config.toml
routed_scale = 2.5
norm_eps = 1e-06
optimizer = "muon_variant"
Below are experts of layer 6 (counted from 0) of a mixture-of-experts language model. Rows are named gate (a neuron's input weights, with its number), up (a neuron's input weights, with its number), down (a neuron's output weights, with its number) and show model dimensions 0-127. Each number is 128 + 24 x the weight over its row's rms, rounded and kept within 0 to 255.
Before each expert's rows: "comes before" lists some tokens at least twice as common just after its tokens as in all text; "mostly gets" lists some tokens that are sent to it at least half of the time. This comes from a sample of Wikipedia text that the model never trained on. Tokens count by the router's weight.

# expert 99
comes before: " to", " of", "s", "ing", "9", " with"
mostly gets: " due", " success", " focus", " According", " resulted", " agreed"
gate0 [132 135 146 151 146 122 100 128 118 143 173 126 137 160 152 138 111 141 137 110 158 123  67 137 135 146 118 108 132 155 152 130 123 137 142 175 138  75 133 156 121 140  98 108 128 108 127 116  84  84 141 159 119 103 152 140  83 184 127 145 169 122 120 144  98 136 139 144 147 148 136 156  75  58 132  85 106 119 179 145 108 162 143 117 127 138 116 141  86 161 144 148 102 172 151 148 155 103 130 127 138 112  97 153  92 144 124 113  84 117 135 117 107 121 137 129 140 130 144 133 168 161 132 108 111 128 146 143]
up0 [120  97 109 145 168 154  97 101 136  77  65 189 122 127  94 124 114 132 139 160 136 155 123 151  96 168 124 129 144 131 125  91 139 136 110 125 136 148  84 127 163 125 153 161 128 109 107 123 122 148 102 110 155 139 127 165  96 113 143 114 129 103 141 145 152 116 134 107 146 158 136  74 134 126 134 130 122 147 125  91  93 122 141 125 114  66 126 116 156 103 150 120 110  92 111 149  87  96 101 119 136 142 113 108 131 115  90 183 151 149 139 139 107 116 169 143 126 142  95 109  91 128  82 143 150 136 146 111]
down0 [195 170 119 140 117 141 153 116 121 152 189 154 123 126 133 116 107 134  72 121 130  95 104 114 108  81 138 120 144  97 124 127  88 187 161 125 113 149 111  96 136  89 135 150  91 128 157 156 126 121 110  98 139 144  79 150 130 119 129 103 116 109 130 161 121 148 111 117 131 134 108 129 129 147 120 112 126 178 134 108 136 158 140 142 141 107 101  92 101 142 162 132 166 132 102 120  75 116 106 129 163 162 174 130 120 136 122 143 127 114 127 139 118 121 123 133 137 161 137 164 159 129 150 119  62 147 143 146]

# expert 126
comes before: "%", ".", " of", " were", ")", " and"
mostly gets: " Votes", " %", " households", " sq", " ±%", " percent"
gate0 [148 139  91 135 137 120 120  99 129 171 152 157 158 115 125  98 179 128 110 111 112 115  95 144 102 157 154 128 135 134  92 143 113 137 157 149 163 113 100 150  95 159 126 124 151  57 101  91 135 140 125 108 131 148 117 154 157 122 121 148 131 126 136  90 109 149 142  92 105 103  83 136 119 160 162 154 125 133 113 115 138 121 138 128 137 148 184 107 101 102 138 148 149 133 174 154 129 112 141 144 153 151 138 159 142 108 167  94 131  96 132 134 125  84 150 162 144 134 112  96 101 157 168  98  92 155 102 115]
up0 [112 151 138 103 117 122 142 172 148 110 155 159 159 150 149 110 126 120 154  73 110 133 137 150  97 122 131  78 152 141 162 105 128  94 128 138  98 146 122 133 171 138 142 151 141 152  98 141 153 134 116 116  79 133  86 120 111 161 147 113 124  94 119 162 125 109 135 114 141 159 127 135 128 116 105  85 122 117 121 119 134 106 119  94 131 123  83 152 141 120 166  91 106  97 140 130 119 143 105 105 135 123  84 107 124 155  96 138 154 148  77 170 154  98 136 176 118  98 151  98 127 139 133 121 190 166 162 140]
down0 [163 155 122 147 147 130 106 138 136 106 114  85 123 147 159 145 145  80 106 118 133 114 144 103 139 105 168 141  79 136 136 127 140 105  92 135  98 142 119 137 115 132 141 133 130 115 118 108 148 123 116 109 128 138 122 127 101 128 131 169 142 124 177 131 130 146 166 143  83 174  79 100 119 132 118 101 166 161 104 102 146 144 123 109 136  93 105 140  87 150 145  84 155 188 100 122 102 148  85 130 135 141 126 175 141 132 115 134 104  96 130  93 177 124 118 112 136 157 155 155 140  69 141 131  88 107 153 117]

# expert 230
comes before: " of", " and", ".", " in", " to", " for"
mostly gets: " coast", " east", " invasion", " Battle", " border", " north"
gate0 [ 92 119 126 154 101 141 105 113 139 136 104 153 147 129 128 130 145 154 115 128 109 132 127 129 136 160 131 163 115 109  84 118  79 165  92 126 119  82 143 164 109 104 140 127 139 143 111  91 122 166 150 127 113  96 174 168 124  97 107 118 129 146 141 136 169 122 113  68  95 120  75 111 161 124 158 112 133 134 171 130 162 195 134 119 101 160 139 142 116 135 125 163 128 100 141 145 136 101 139  93 117 108 123 112 110 136  87 147 104 106 128  85 148 119 150 136 159 120 162 104 130 117 131 132 130 117 165 182]
up0 [103 133 176 148 142 162 136 107 164  95 141 171  81 105 136 145 123 143 108  86 135 114  94  92 180 154 141 110 104 145 112 119  86 137 133 137 139 159 126 140 134 147 134  91 125 145 104  93 122 136 132 114 132 106  93  78 167 126  88 131  95  74 144 105 134 147 105 145 135 166 113 109 101 139 147 152 101 141 171 141 148 122 129 121 124  62 100 130 154 106 131 136 112 109 119 171 125 120 156  88 122 108 120 138 143  82  99  87 170 140 123 118 124 144 113 134 157 138 167 144 126 128 132 119 139 142 129 115]
down0 [ 76 114 149 141 140 121 157 131 194 112 148 165  89 155 118 153 108 169 143 104 157 130 120 106 186 117 109 117 133  99 133 124 107 126 113 129 108 168  92 126 133  77 155 161 127 140 118 147  85 107 140 103 123 155 138 113 107  99 111 123 126 143 138 119 115  78 157 105 145 140 112 154 135 130 170 103 146 109 146 130 137 159 153 148 121 129 133 108 155 101 177 136 111  87 118 108 120 133 116 131 134 131 125 151 106 102 116 174 140 156 155 166 138 133 141 115 140 125 111 133 114  43 143 144 140 102 147 140]

# expert 225
comes before: " ", " the", " of", ":", " were", " age"
mostly gets: " households", "Population", " Votes", " median", "🔨", " household"
gate0 [160 104 119 113 147 145 143 120 139 125 118 145 156 103 140 156 127 101 139  53 160 140 148 148 147  92 134 142 155  93 112 111 106 152  84 115  80 130 174 103  90 115 124 130 152 130 122 135 123 119 137 107 179 128 128 153 153 104  59 134  91 101 150 134 127 143 154 147 146 138  70 151  96 132 118 122 121 123 108 129  99 155 116 105  93  95 122 118 135 134 155 149 116 122 119 143 150 170 146  91  88 150 173 133 147 127 128 169 134 134 133  97 159 107 132 123 166 152 118 160 134 154 103 123 137 154 143 149]
up0 [150 110 125 133  81 151 144 119 143 177 124 144 117 160 159 165 151 122 146 141  96 107 120 143 164  96 149  88  99 125 114 112 129 121 120 149 135 156  79 129  67 122 165 132 140 136 147 117 143 100 171 127  96 102 155 148 110 161 126 132 134 134 124  80 138  68 149 176 111 138 146 150 118 123  96  91 137 134 114 136 116  86 134  78 131 141  88 138 168 144 111 140 114 118 117  83 140 125 148 133 134 140 155 114 139 130 105 153 131 124 133 154 115 118 129 160  95 140 175 132 146 146 117 104  87 104 135  82]
down0 [108 119 136 105 137 160 116 180 162 103 172 133  88 144 142 153  80 169 123 151 130 172 154 115 202 127 113 102 108 132 109 114 137 129 149  92 145 130 121 144 163 125  98 177 146 148 115 150  71 110 142 102 107 134 174 136 155 158 122 133 138 114  76 135 121 136 146 132 127 134 160 158 103 162 151 124 112 128 125 131 140 133 136 105 155 123  72 117 140 149 107 152 100 144 128 103 148 112 128 163 100 128 129 152 129 118 139 166 120 132  83 143 162 148 120 118 150 133 152 102 123 119 140 166 132 132  89 154]

# expert 84
comes before: "ed", "ing", "ated", "ation", "ion", "es"
mostly gets: " exp", " expl", " repl", " rel", " impro", " prom"
gate0 [175 118 149 114 151 137 105 132  92 130 131 130 150 136 127 146  75 105 143 111 151 127 101 147 145 155 144 114 108  96 111 107  92 144 112 142  87 160 164  81 127 153 143 127 128 126 104 130  98 105 122 130 101 125 100 137 116  85 108 153 103 155 125 117 117 124 123 137 133  73 114 157 123 159 147  81 128 124 122 136 118 127 103 147 134 105 115 125 137 112 178 167 107  92 118  96 109 129 177  97 112 133 149 110 186 150 119 128 132 118 127 155  93 171  87 157 157 154 132 160  92 149  86 155 162 112 115 153]
up0 [136 143 126 114 139 147  86 151 119 123 155  94 123 151 128 151 105  86 128 120  82 172 134 133 114 121 114 171 132 156 108 167 122 110 125 147 137 106 112 147  95 146 139 152 128  95 157  88 152 123  83  77 179  81 128 126 126 106  72 111 131 104 120 156 145 147 136 152 133 135 121 150 107  99 121 140  96 138 124 140 135 118 129 160 133 101 132 102 201 139 131 133 120 146 164 111 114 150 139  97 151 110 142 129  87 134 116 110 123 116 125  85 128 123 106 127 137 140 186  97  92 141  79 101 106 146 131 102]
down0 [156 135 115 131 139  72 172 130 123  99 121  76 152 115  95 152  98 119 140 116 106  87 139  88 123 108 155 151 140 144 162 143 116 127 148 123  92 126 123 128 101 146 116 158 105  79 134 126 144 140  81 113 130 138  96 128 125 105 131 124 151 112 119 134 163 100 186 145 124 167 128 155 120 108  82 127 107 146  92 133 121 107 129 152 183 102 121 153 149 117 130 143 135 130 117 146 121 102 141  82  98 107 168 105  80 105 103 104 133 130 169  84 157 114  88 134 123 139 145 125 119  94 130 118 127  96 103 105]

# expert 69
comes before: " ", " |", "1", "0", " +", "3"
mostly gets: " Pld", " DF", " GK", "%;", " GD", " FW"
gate1 [110 106  95 159 121 102 116 139 109 106 145 136 116  86 126 141 128 116  98 137 128 137 122 159 118 141 101 101  98 117 134 163 148 142 130 127 118 128 126 145 107 120 190 161 115 132 104 159 126 147  79 161  71 121 163 143 162 120 155 143  99 155  76 136 129 157 116 101 127  90 138  98 121 165 131 129  92 150 150 132  99 173 137  94  97 113 126  94 115 122 124 141 142 147 113 131 103 117  75 128 103 125  83 128 123 124 100 143 140 120  85 175 117 103 104  87  84 124 106 143 129 136 152 124  85 105 139 163]
up1 [139 112 129 163 153 130 160 140 150 119 148 159 120 120  96 137 105 150 131 159 161 123 136 128 148 135 136 112 134 155 147  72 153 112 158 139 171 115  95 145 156 117  86 135 136 134  89 143 171 146 137 100 128 123 123 101 124 127 146  86 114 118 163 129 126  79  97 133 138 103 152 172  68 127 141 128 122 105 121 145 113 100 129 129 121 104 102 116 124 186 180 101 105 125 144 143 116 132 124 128 177 127  98 147 106 106  80 118 109 138 160 138 122 131 191 136 148  85 130 138 136 128 109 157 151 105 152  86]
down1 [101 131 149 118 150  84 107 133 107  96 105 134 132 103 100 111 132 106 131 149 118 136 125 119  90 133 164 101 164 132 144  96 145 158  96 109 123 164 106 140 137  88 157 151 125 130 148 135 130 102  91 123  94  95 118 140 117 137 166 126 155 136 140 132 159  90 133 161 114  89 133 109 158 148 172 152 125  90 109 155 163 112 110 151  93 107 161 142  80  98 177 156 136 143 109 144 108 140 142 110 128 109 104 147 152 104 159 129 123 146 135 134  85 110 154  85 125 156 101 101 164  81  86 160 140 141 150 122]